Experts of a small language model.
Experts: 64 experts in each of 14 layers, 128 SiLU neurons an expert, 3 picks a token, a softmax router.
Training: 477M tokens, 3844 steps.
Below are experts of layer 3 (counted from 0) of a mixture-of-experts language model. Rows are named router (the router's row for the expert), up (a neuron's input weights, with its number) and show model dimensions 0-159. Each number is 50 + 10 x the weight over its row's rms, rounded and kept within 0 to 99.
After each expert's rows: "mostly gets" lists some tokens that are sent to it at least half of the time; "comes after" lists some tokens at least twice as common just before its tokens as in all text. This comes from a sample of Wikipedia text that the model never trained on. Tokens count by the router's weight.

# expert 13
router:57 38 39 52 46 58 32 37 48 44 58 73 49 59 47 68 47 43 49 74 36 45 40 62 45 49 37 63 52 47 27 49 65 59 40 49 61 33 35 45 45 53 34 60 34 39 43 60 56 51 40 54 62 46 43 48 67 37 49 46 58 41 46 56 54 46 32 38 57 54 51 43 58 48 51 30 50 47 47 61 49 58 57 67 50 60 44 57 67 51 47 59 51 54 71 66 44 51 57 59 60 58 68 60 47 36 52 46 28 47 59 48 52 34 50 48 59 62 46 48 48 52 48 60 60 63 37 61 42 48 42 49 61 38 58 71 32 52 54 35 26 53 53 54 46 49 72 59 33 46 39 45 47 45 36 54 49 48 47 54
up0:43 51 47 41 46 56 49 43 54 38 51 57 53 49 52 40 58 47 51 53 45 56 70 58 42 62 65 43 61 60 39 34 39 47 31 56 62 36 59 53 52 45 24 31 46 54 40 27 63 57 50 50 50 46 37 50 60 41 41 54 38 44 63 46 62 46 74 61 62 62 60 70 41 37 50 46 53 50 40 74 40 48 51 42 67 46 42 55 44 46 58 58 46 46 53 50 50 47 58 50 35 36 60 55 52 45 29 50 37 40 47 33 46 55 45 34 48 63 45 57 24 28 64 52 54 58 51 63 62 59 58 52 47 62 59 59 67 42 56 46 53 62 44 51 42 55 77 39 44 59 67 47 47 52 48 57 49 57 43 41
mostly gets: " ", " Har", " £", " nov", " Val", " designed"
comes after: " |", "|", ";", ",", ":", " in"

# expert 31
router:60 63 48 49 53 63 43 58 37 42 38 38 50 58 55 38 67 52 37 28 54 36 47 49 52 59 54 49 56 37 35 56 45 58 44 74 40 54 51 42 49 61 55 59 53 57 65 52 57 67 32 40 48 51 48 32 50 61 35 50 55 45 54 77 53 51 58 49 57 36 49 55 57 32 45 52 60 58 52 60 41 63 57 60 50 54 48 46 50 63 60 43 50 41 60 36 42 50 45 29 70 52 73 52 50 56 51 46 35 56 34 67 49 43 35 63 54 54 48 44 54 60 63 69 52 50 51 65 54 45 49 54 45 41 44 48 66 40 39 29 25 35 51 41 70 54 52 50 49 45 69 61 46 67 46 43 45 40 52 54
up2:42 66 50 71 55 45 54 61 51 32 67 68 61 45 36 50 50 65 52 40 49 56 47 57 56 52 35 53 42 31 54 44 55 78 51 44 55 53 45 50 63 54 57 49 56 36 59 42 54 76 69 35 51 50 55 57 47 73 36 51 56 26 56 46 37 54 37 47 57 59 54 41 42 44 62 58 59 47 49 59 34 38 52 53 50 56 49 58 40 37 56 39 71 56 63 50 40 31 46 52 53 54 55 40 45 53 56 40 40 36 47 25 42 55 35 67 64 47 52 45 48 64 42 49 47 54 44 39 49 52 46 41 57 49 47 46 58 55 53 46 22 50 50 55 43 61 41 55 56 23 42 43 49 44 51 60 39 41 58 48
mostly gets: "ly", " at", "15", "ish", "16", "25"
comes after: " ", ".", " (", "–", "°", ":"

# expert 4
router:50 59 61 44 63 48 57 50 63 67 39 60 54 71 52 46 53 58 50 58 46 41 57 68 35 49 48 59 49 58 46 37 44 52 51 66 47 37 49 49 32 49 40 44 56 45 45 49 54 40 42 47 45 64 55 37 57 42 38 67 32 39 59 52 47 64 63 60 39 55 54 55 23 53 54 60 34 61 62 66 64 60 37 54 53 37 59 47 50 48 35 47 58 36 62 64 52 56 66 59 58 57 62 44 68 51 55 29 43 53 53 58 63 23 42 57 40 58 52 46 44 61 58 45 45 53 34 62 36 55 58 59 64 33 39 61 52 44 61 59 57 31 41 32 36 53 58 37 43 50 57 56 55 53 42 45 61 38 61 45
up0:29 45 57 38 43 61 53 43 52 58 57 61 54 62 38 39 46 44 66 62 64 39 47 31 52 60 23 37 63 51 55 58 51 42 38 45 33 40 57 47 53 40 72 47 52 55 41 56 56 63 66 48 35 44 45 47 38 50 51 48 34 40 62 59 51 70 48 53 52 50 39 66 43 52 57 55 43 66 45 43 49 55 52 55 46 61 60 35 52 42 35 33 35 52 58 53 47 54 55 33 52 60 47 55 49 51 51 48 51 52 81 49 47 59 42 61 34 48 64 48 47 60 63 61 39 44 40 39 47 51 43 47 48 60 47 60 48 56 54 59 39 51 49 61 49 40 56 56 52 74 45 80 30 50 46 48 69 54 36 61
mostly gets: "3", "4", "-", "}", "ric", "44"
comes after: "\n", ")\n", " ", ".\n", "202", "201"

# expert 36
router:46 52 61 52 63 29 73 46 47 64 64 31 57 55 47 66 50 51 55 62 54 53 44 67 49 56 48 54 33 26 38 51 53 63 35 49 66 55 45 54 78 57 43 52 43 49 47 51 37 46 44 38 35 59 35 39 41 41 44 34 61 33 57 55 46 64 56 32 39 52 43 36 58 46 46 57 37 43 62 65 45 43 51 34 32 66 44 53 59 62 50 56 61 67 56 40 50 60 53 47 49 42 38 38 50 40 46 43 32 36 46 67 52 69 47 48 64 55 60 47 42 40 43 63 48 51 46 51 32 38 49 51 54 50 56 54 56 55 57 54 37 52 29 53 51 42 62 58 49 49 53 48 59 49 28 39 44 50 47 48
up0:62 50 54 39 43 41 55 41 59 38 65 47 53 56 55 46 51 50 44 64 49 50 55 64 43 53 33 47 34 41 56 59 67 72 41 54 47 42 54 46 40 40 38 72 35 43 51 63 56 46 25 54 51 72 42 59 56 56 56 46 40 53 43 54 41 67 35 56 53 49 42 53 42 56 66 47 57 56 55 48 37 42 51 29 32 65 36 61 32 49 64 41 57 50 58 44 52 41 57 41 38 44 50 52 68 48 64 45 41 57 35 54 48 45 54 45 51 47 44 47 58 46 64 40 49 50 57 54 39 49 61 52 73 89 40 49 48 48 52 53 48 37 50 57 46 53 47 42 71 49 61 57 61 51 45 45 41 41 59 24
mostly gets: " a", "100", "ane", "000", "ai", " att"
comes after: " is", " as", ",", " with", " was", " in"

# expert 1
router:62 67 45 37 50 64 44 55 67 54 49 61 55 39 48 35 33 63 27 52 24 58 46 48 56 47 42 59 42 51 39 47 54 49 60 47 53 49 55 49 43 48 51 52 52 54 48 57 61 66 43 56 35 45 54 54 47 62 48 65 33 51 46 45 45 59 39 36 56 53 37 54 55 56 77 60 51 67 49 65 40 60 52 56 56 34 65 58 56 51 40 68 48 56 57 51 49 46 52 52 56 68 48 33 45 52 53 44 71 44 48 43 43 60 31 45 47 45 60 48 57 56 27 49 40 44 47 49 68 74 41 41 32 57 46 51 49 55 69 52 56 43 66 38 43 55 72 58 35 48 69 45 50 57 60 50 58 32 38 56
up0:47 42 29 41 44 45 40 77 55 61 49 70 57 33 46 50 54 28 58 42 57 48 51 51 52 63 60 50 40 48 50 68 57 62 48 49 54 48 37 57 26 58 35 59 40 67 52 42 62 67 55 46 53 40 27 65 55 53 49 47 63 46 46 41 44 39 52 41 58 40 40 66 58 54 45 51 49 52 64 55 46 55 58 44 46 43 51 50 38 55 38 62 45 51 45 33 63 61 62 54 42 49 50 64 62 50 58 50 55 55 69 53 41 52 40 44 56 36 33 45 60 49 44 47 58 43 50 29 44 59 70 64 43 44 35 49 51 56 48 32 50 60 37 58 44 61 39 79 60 57 47 44 51 50 36 45 60 58 48 30
mostly gets: "–", " And", " Indian", " Sw", " .", " Ind"
comes after: "\n", ":", "1", "2", "6", "3"

# expert 27
router:53 44 43 38 39 59 45 51 59 57 42 42 56 57 43 61 31 62 48 50 60 65 64 51 56 45 50 62 40 65 44 42 57 43 54 59 47 30 45 59 76 27 56 35 46 43 38 57 56 46 66 42 58 54 68 51 48 58 45 67 50 59 45 68 37 46 53 61 48 46 58 56 68 54 54 45 42 58 47 60 40 64 63 47 52 32 40 45 39 37 31 53 53 55 24 37 54 56 41 41 53 57 44 57 52 46 30 54 48 59 37 56 48 27 46 52 45 58 45 47 48 44 57 54 54 53 54 40 63 61 69 46 33 26 51 58 43 56 32 44 59 59 40 43 54 62 53 65 55 61 61 58 33 64 59 43 44 40 55 46
up0:60 56 50 39 57 50 38 55 56 30 52 38 59 57 44 54 76 56 34 48 49 33 59 53 53 36 44 38 59 22 53 53 59 58 50 45 56 34 46 28 31 64 52 29 55 48 49 59 50 56 43 50 41 68 61 59 30 43 41 60 60 46 61 45 62 60 75 53 41 41 63 66 43 24 52 50 74 51 52 42 38 47 32 53 50 54 48 56 57 64 53 61 48 41 59 45 52 44 46 58 44 52 51 27 57 38 72 49 46 41 54 66 51 44 55 45 30 50 55 61 49 58 57 42 46 44 55 56 41 54 38 36 60 45 66 52 53 39 58 46 61 52 45 50 58 50 56 61 46 50 56 58 50 54 47 61 41 38 45 50
mostly gets: "==", "ip", " Th", "^{", " It", "_{"
comes after: ".\n\n", ".", " |\n\n", "\n\n", ").", " km"

# expert 52
router:48 54 44 49 57 41 51 50 53 58 52 52 52 41 29 55 53 43 44 36 54 62 46 32 72 59 60 53 49 49 44 75 47 57 54 52 38 40 60 39 57 56 68 70 42 58 47 53 48 29 51 52 44 40 26 56 35 49 54 53 37 60 38 44 60 58 44 53 38 52 68 60 51 47 53 44 37 48 50 45 52 49 57 69 60 38 42 37 51 49 40 71 53 48 53 70 61 48 73 59 58 48 52 34 47 51 39 49 54 40 59 31 46 56 33 48 42 37 55 64 26 60 45 35 60 55 64 49 61 43 53 53 43 62 51 61 62 44 59 42 60 53 37 51 43 64 51 50 47 51 48 33 55 66 48 52 63 28 71 51
up0:32 65 64 45 50 53 54 45 52 78 39 56 37 53 61 42 47 63 65 41 47 48 41 51 38 51 56 55 46 48 55 53 50 47 33 56 45 56 58 49 44 44 48 47 49 72 49 58 53 48 71 54 65 36 39 48 52 20 41 51 37 53 38 47 58 62 31 44 50 47 57 50 23 47 49 49 51 60 47 41 42 44 92 57 43 40 56 52 58 39 27 58 48 48 51 62 45 58 54 51 57 40 65 57 54 44 46 37 44 42 39 62 45 64 44 60 42 56 55 37 52 40 58 51 63 46 44 46 49 61 80 67 64 53 39 47 53 51 65 57 43 52 50 50 39 54 45 44 46 39 56 35 52 50 54 56 43 42 54 40
mostly gets: " wind", " will", " prot", " engine", " repl", " market"
comes after: " the", " a", " and", " to", " The", " is"

# expert 48
router:62 34 38 61 49 50 61 64 54 56 43 31 33 62 51 36 67 39 54 52 50 39 47 69 56 43 52 64 34 58 53 51 57 57 56 51 34 46 53 63 65 50 47 50 59 33 57 56 50 47 54 56 69 45 44 59 54 47 42 46 36 45 44 53 35 51 76 72 39 39 52 40 41 46 40 41 60 30 48 67 41 54 41 53 65 62 41 48 58 42 43 62 43 61 40 54 50 25 49 44 40 33 54 47 44 72 59 48 69 42 62 54 46 52 52 59 51 58 33 58 50 66 50 54 51 35 43 54 49 51 61 60 59 45 42 60 58 36 44 57 62 63 60 34 36 38 55 48 51 34 42 65 48 58 43 36 49 47 46 55
up0:49 35 32 49 41 50 67 42 55 49 61 65 42 58 41 47 34 58 48 72 38 43 48 55 57 56 34 65 53 36 42 62 55 50 56 52 36 44 72 63 56 67 30 47 58 51 52 24 65 35 55 45 54 48 32 41 40 46 65 61 41 49 56 58 50 40 47 44 51 43 70 47 46 66 54 42 41 44 59 48 42 61 54 59 39 38 39 59 45 50 45 38 43 49 58 61 58 39 48 44 45 39 65 66 58 60 52 48 45 51 56 49 54 44 68 70 52 63 36 43 53 44 54 54 56 51 58 69 59 38 37 46 41 45 40 33 43 44 34 56 58 56 64 47 45 30 32 38 47 49 46 41 53 53 50 63 54 40 65 58
mostly gets: " and", "ation", " st", "ly", " or", " but"
comes after: ",", " United", "s", ")", " more", " did"

# expert 38
router:63 38 49 53 68 60 36 51 51 47 45 40 55 52 60 50 49 46 53 49 48 46 54 59 53 49 64 79 49 59 55 35 53 36 50 56 44 48 45 49 40 46 44 60 43 62 52 57 63 51 46 47 41 51 51 66 38 31 56 30 54 40 33 57 39 23 44 46 40 59 55 53 66 51 63 44 40 47 56 58 46 71 49 54 49 50 51 49 37 55 39 39 54 50 57 45 63 47 77 54 41 34 51 35 59 58 42 59 42 70 60 44 46 40 58 35 50 55 56 54 57 41 46 27 46 66 48 52 51 48 51 38 30 32 60 53 40 29 55 53 40 46 60 60 48 48 53 45 48 52 63 63 40 47 45 73 77 53 44 62
up0:44 50 28 59 58 50 46 54 41 55 35 71 45 47 48 40 44 64 57 54 39 35 41 38 53 39 51 55 51 46 45 59 45 45 55 51 54 52 50 23 40 52 54 61 52 38 58 55 33 44 51 47 63 38 51 79 44 46 55 36 58 54 65 49 69 58 52 54 64 34 44 47 62 41 43 58 52 48 36 61 57 43 46 50 62 40 60 38 41 46 48 55 59 71 64 70 31 52 31 60 41 57 43 40 53 48 44 56 62 54 55 52 62 63 39 37 45 48 49 49 59 60 39 48 71 54 43 42 65 71 57 61 39 53 41 40 55 55 38 48 40 45 27 57 64 51 58 64 45 52 41 41 55 47 41 52 57 67 32 54
mostly gets: "6", "9", "er", "8", "5", "7"
comes after: " ", "201", "200", "199", "198", "."

# expert 14
router:59 52 29 45 53 38 65 48 69 46 49 51 43 52 24 49 55 51 44 62 34 49 46 55 56 49 48 38 47 52 58 70 58 57 54 53 46 47 65 38 56 51 50 34 59 60 32 41 64 49 45 28 47 49 44 36 59 56 56 47 50 64 38 37 47 51 50 65 54 57 52 55 56 54 57 60 61 51 49 31 53 50 56 40 55 45 58 38 75 57 44 43 49 46 41 48 63 66 67 53 53 47 49 54 49 44 43 67 74 52 46 33 41 52 46 53 52 62 33 58 22 35 67 51 64 71 38 60 52 61 41 46 52 38 47 51 53 45 25 66 40 42 47 53 57 59 51 49 45 55 54 62 48 47 65 46 74 51 49 57
up0:36 44 47 43 35 52 38 54 66 58 53 53 33 60 42 55 61 63 48 44 59 48 47 47 42 44 53 48 59 66 54 51 57 61 67 29 54 51 44 44 65 41 50 47 52 64 41 36 52 61 57 57 52 44 62 45 53 41 35 50 44 47 48 40 59 40 46 59 37 40 61 58 24 54 53 39 56 58 51 66 54 58 58 68 55 47 42 43 50 43 44 52 39 58 63 63 56 54 41 59 62 52 50 42 52 76 27 35 54 56 52 30 65 47 40 53 57 41 30 48 48 32 68 63 58 59 41 34 49 79 60 47 40 41 52 60 44 41 52 58 53 70 48 39 56 56 60 42 48 42 52 49 34 44 50 48 69 48 40 32
mostly gets: "202", " L", " Z", " Le", " Man", "ald"
comes after: " ", " the", "-", ":", "–", " a"

# expert 8
router:41 69 43 45 44 53 54 46 57 53 61 66 45 48 41 56 36 52 36 40 57 39 42 55 53 54 41 73 37 39 66 36 51 62 40 42 50 47 48 68 45 61 48 61 57 61 35 48 62 60 44 45 60 40 48 54 43 41 42 58 47 63 52 51 46 44 50 23 64 44 46 25 49 63 48 58 52 65 46 50 54 63 29 39 61 41 61 47 61 53 48 40 52 48 62 52 32 59 42 48 59 53 25 52 48 32 53 52 48 43 62 53 53 54 56 41 34 46 44 54 27 49 52 56 53 51 50 65 56 43 61 62 39 42 68 37 58 43 45 38 50 63 36 66 52 58 48 65 64 68 44 54 51 50 62 65 36 62 34 52
up0:37 45 52 48 39 56 55 60 55 71 54 83 27 53 39 62 51 63 42 63 47 61 63 52 35 62 53 61 57 53 45 43 43 39 44 38 64 48 38 47 60 46 47 60 48 34 51 39 60 59 48 72 51 51 49 57 47 57 49 32 35 51 33 42 46 66 51 46 37 43 54 53 43 43 33 59 64 55 33 66 61 34 39 41 23 68 48 51 49 41 58 55 46 45 56 31 38 46 57 55 32 55 57 52 64 54 57 44 54 65 50 30 56 62 42 49 28 49 52 55 59 50 49 57 51 54 43 37 53 52 49 57 46 46 60 60 48 56 44 44 40 47 62 48 65 45 64 55 50 60 57 48 42 62 43 43 45 48 43 68
mostly gets: " the", "1", " its", " this", " their", " football"
comes after: " of", " in", " to", " at", " for", " on"

# expert 2
router:25 38 30 44 37 46 39 48 48 46 62 52 60 48 62 46 61 62 53 30 45 26 59 60 53 62 64 49 52 49 51 56 42 54 63 52 50 52 51 30 59 47 54 48 53 55 35 48 57 41 45 47 42 50 31 55 62 64 58 49 63 53 49 57 44 42 59 53 38 47 54 52 46 63 53 36 63 46 66 54 47 61 50 48 49 76 51 35 37 45 46 56 54 43 43 58 50 56 42 52 59 42 44 76 47 30 41 61 53 62 42 46 54 39 49 66 58 59 58 56 33 31 59 64 55 59 38 39 47 49 67 55 36 43 56 68 44 54 40 32 39 59 56 43 37 44 31 56 64 40 60 44 59 35 51 38 64 43 46 43
up0:34 46 47 51 40 55 67 49 35 61 47 42 51 36 42 54 51 46 52 49 59 59 59 67 51 47 57 38 60 56 36 51 53 38 59 48 42 59 67 51 55 52 39 48 36 47 64 51 60 51 59 52 45 58 48 54 36 56 49 38 44 49 63 61 37 68 29 48 46 52 36 54 37 34 68 49 49 57 49 76 53 27 46 42 27 57 43 47 47 36 51 50 61 45 44 53 56 46 41 53 43 52 49 58 42 66 65 50 39 61 38 59 55 56 45 46 50 35 73 49 55 42 55 46 48 65 61 29 63 59 43 30 68 40 47 61 66 45 49 44 58 51 47 54 50 75 38 49 57 42 49 50 34 50 34 56 52 77 58 53
mostly gets: " album", " music", " building", " Green", " medal", "″W"
comes after: " the", " a", " and", " The", "'s", " to"

# expert 45
router:37 64 68 47 46 39 35 51 39 43 34 55 68 63 66 52 52 53 48 57 53 40 36 72 54 32 52 52 59 60 64 43 26 43 57 32 48 65 69 66 41 56 57 33 56 47 47 47 55 53 43 44 56 65 45 62 37 50 65 34 65 52 56 45 35 26 52 56 52 44 49 52 56 50 42 51 45 37 51 60 59 66 54 55 62 36 40 51 46 56 56 49 49 53 38 59 47 62 44 59 50 45 54 50 58 45 56 47 56 55 49 64 47 51 51 58 44 48 55 52 56 46 35 67 51 59 56 67 29 67 44 63 48 54 57 43 55 41 43 34 27 39 39 54 46 32 53 54 56 56 45 52 63 56 46 55 30 40 29 52
up0:44 45 42 45 68 49 55 65 63 45 51 81 41 64 45 40 40 49 53 48 49 44 42 45 67 44 53 47 69 41 50 58 44 55 57 65 50 49 47 57 28 54 50 51 57 36 53 27 56 46 58 39 44 54 39 73 31 65 32 37 55 41 28 56 47 53 34 45 62 61 42 45 71 48 46 46 36 56 71 47 42 66 53 54 51 57 64 58 46 46 51 52 51 54 42 43 57 44 48 59 53 55 59 42 47 46 65 53 45 56 64 43 41 54 35 50 56 65 71 41 39 39 40 43 40 46 75 38 56 51 51 63 49 47 42 34 64 39 37 61 39 37 44 51 44 66 44 45 47 34 56 56 50 49 48 44 49 54 61 52
mostly gets: "|", "er", "as", "ot", "el", "un"
comes after: " |\n", "|---|---|---|---|\n", "|---|---|---|\n", "|---|---|---|---|---|---|\n", "|---|---|---|---|---|\n", "===\n\n"

# expert 23
router:51 35 55 48 55 44 66 70 61 48 40 51 54 57 55 55 54 65 46 67 49 35 61 61 63 53 51 32 62 38 47 48 42 53 54 47 53 66 38 33 42 56 50 42 49 51 57 48 42 72 39 34 62 39 54 56 44 53 62 26 63 54 65 46 50 53 57 43 31 63 43 59 61 53 56 46 39 50 59 38 48 42 32 53 66 54 65 52 60 55 53 38 46 40 44 55 60 58 55 54 41 53 46 36 53 26 43 44 59 48 69 50 68 56 52 47 52 46 33 44 66 61 43 42 48 58 44 42 49 55 32 51 28 33 66 62 45 47 38 66 63 48 48 48 40 31 38 41 56 44 62 61 67 47 54 32 49 49 53 44
up0:57 57 48 59 60 50 46 39 59 53 61 51 44 56 55 38 69 37 55 63 41 41 47 53 62 44 52 39 50 55 65 49 43 57 49 50 60 53 56 56 54 19 54 59 51 54 59 49 55 34 68 34 50 44 44 63 42 54 66 37 49 58 55 60 45 46 53 56 62 39 45 41 53 48 52 59 55 54 37 56 39 63 62 55 50 40 51 48 72 69 39 59 51 36 56 38 41 40 45 45 29 55 38 46 67 44 58 44 77 40 47 58 53 44 46 15 48 58 57 44 35 37 48 41 43 65 32 42 28 32 62 59 60 46 44 52 55 61 60 46 63 54 49 58 48 47 42 49 61 47 43 54 42 37 38 57 44 42 33 57
mostly gets: "0", "2", " |\n", "o", "ro", "ou"
comes after: " ", "201", "–", "202", "200", "199"

# expert 29
router:65 62 40 55 61 47 55 60 25 54 58 59 51 44 60 52 55 40 63 45 71 58 51 53 39 48 40 56 55 38 43 57 42 54 51 61 42 51 66 49 53 47 37 52 48 42 54 68 60 61 38 41 47 30 52 60 38 74 47 53 67 46 53 49 57 47 57 62 64 31 50 55 40 39 50 60 50 46 70 51 54 63 46 53 56 36 61 54 41 48 51 59 41 34 39 49 42 50 52 48 60 50 61 49 34 48 45 39 40 30 46 55 39 44 53 57 44 62 63 62 61 54 45 39 37 39 44 34 47 54 26 43 57 61 71 42 55 35 57 48 39 38 54 58 71 49 35 50 47 56 50 73 51 37 53 32 71 55 46 43
up0:56 53 53 35 50 45 65 50 63 54 57 42 61 66 49 37 48 49 37 52 42 55 65 55 61 55 58 46 49 50 59 52 53 47 20 59 37 51 68 37 39 57 49 78 58 56 50 45 67 65 38 58 59 57 41 50 46 59 50 51 58 62 41 62 51 58 39 50 34 45 53 54 40 38 40 58 46 64 42 64 50 39 48 52 45 44 46 62 52 63 34 55 46 49 63 43 52 46 42 23 40 32 33 55 51 47 34 55 42 52 48 57 47 57 50 52 68 50 49 41 48 48 31 40 51 56 34 44 61 52 36 42 45 58 43 33 70 54 58 44 61 51 75 53 47 46 48 56 60 31 50 55 38 61 46 69 55 55 26 56
mostly gets: " |", ");", " ext", ";", " est", "apt"
comes after: "0", ")", "1", "2", "3", "4"

# expert 21
router:57 42 41 63 52 72 61 62 20 48 57 34 38 51 36 52 52 49 53 62 49 38 42 46 50 51 67 77 63 42 52 29 60 49 61 46 58 41 57 42 71 49 52 49 39 43 69 60 67 54 46 47 49 45 37 60 47 59 47 47 58 66 40 57 58 43 60 43 36 58 52 60 63 55 24 55 57 61 55 40 55 42 47 53 48 57 54 46 59 47 47 48 50 28 50 46 41 45 38 51 49 62 53 43 40 57 46 46 59 39 54 42 50 50 36 43 61 45 51 52 44 66 50 40 55 58 58 55 36 35 51 56 59 31 37 30 63 53 40 39 50 44 57 62 48 38 63 52 51 40 35 64 42 60 68 62 36 46 58 34
up0:58 44 51 57 51 71 60 53 48 54 35 45 53 51 48 48 43 42 62 53 70 42 43 45 51 50 33 39 65 55 53 46 52 56 30 39 35 50 37 54 45 54 42 50 29 57 38 52 68 70 49 47 48 47 43 52 51 53 27 64 51 53 45 55 40 55 42 50 44 50 57 44 47 53 46 47 55 47 58 59 52 53 67 58 51 46 37 53 44 45 49 42 59 44 69 65 54 55 37 62 59 42 64 52 45 38 52 41 62 52 48 49 50 40 42 55 56 41 63 64 56 55 33 43 43 25 49 68 64 30 52 32 58 55 66 56 47 63 49 65 81 55 50 38 66 49 36 56 35 37 27 51 39 55 44 67 54 61 65 49
mostly gets: "200", "201", "15", " one", "10", "16"
comes after: " ", " (", "–", ".", "°", "′"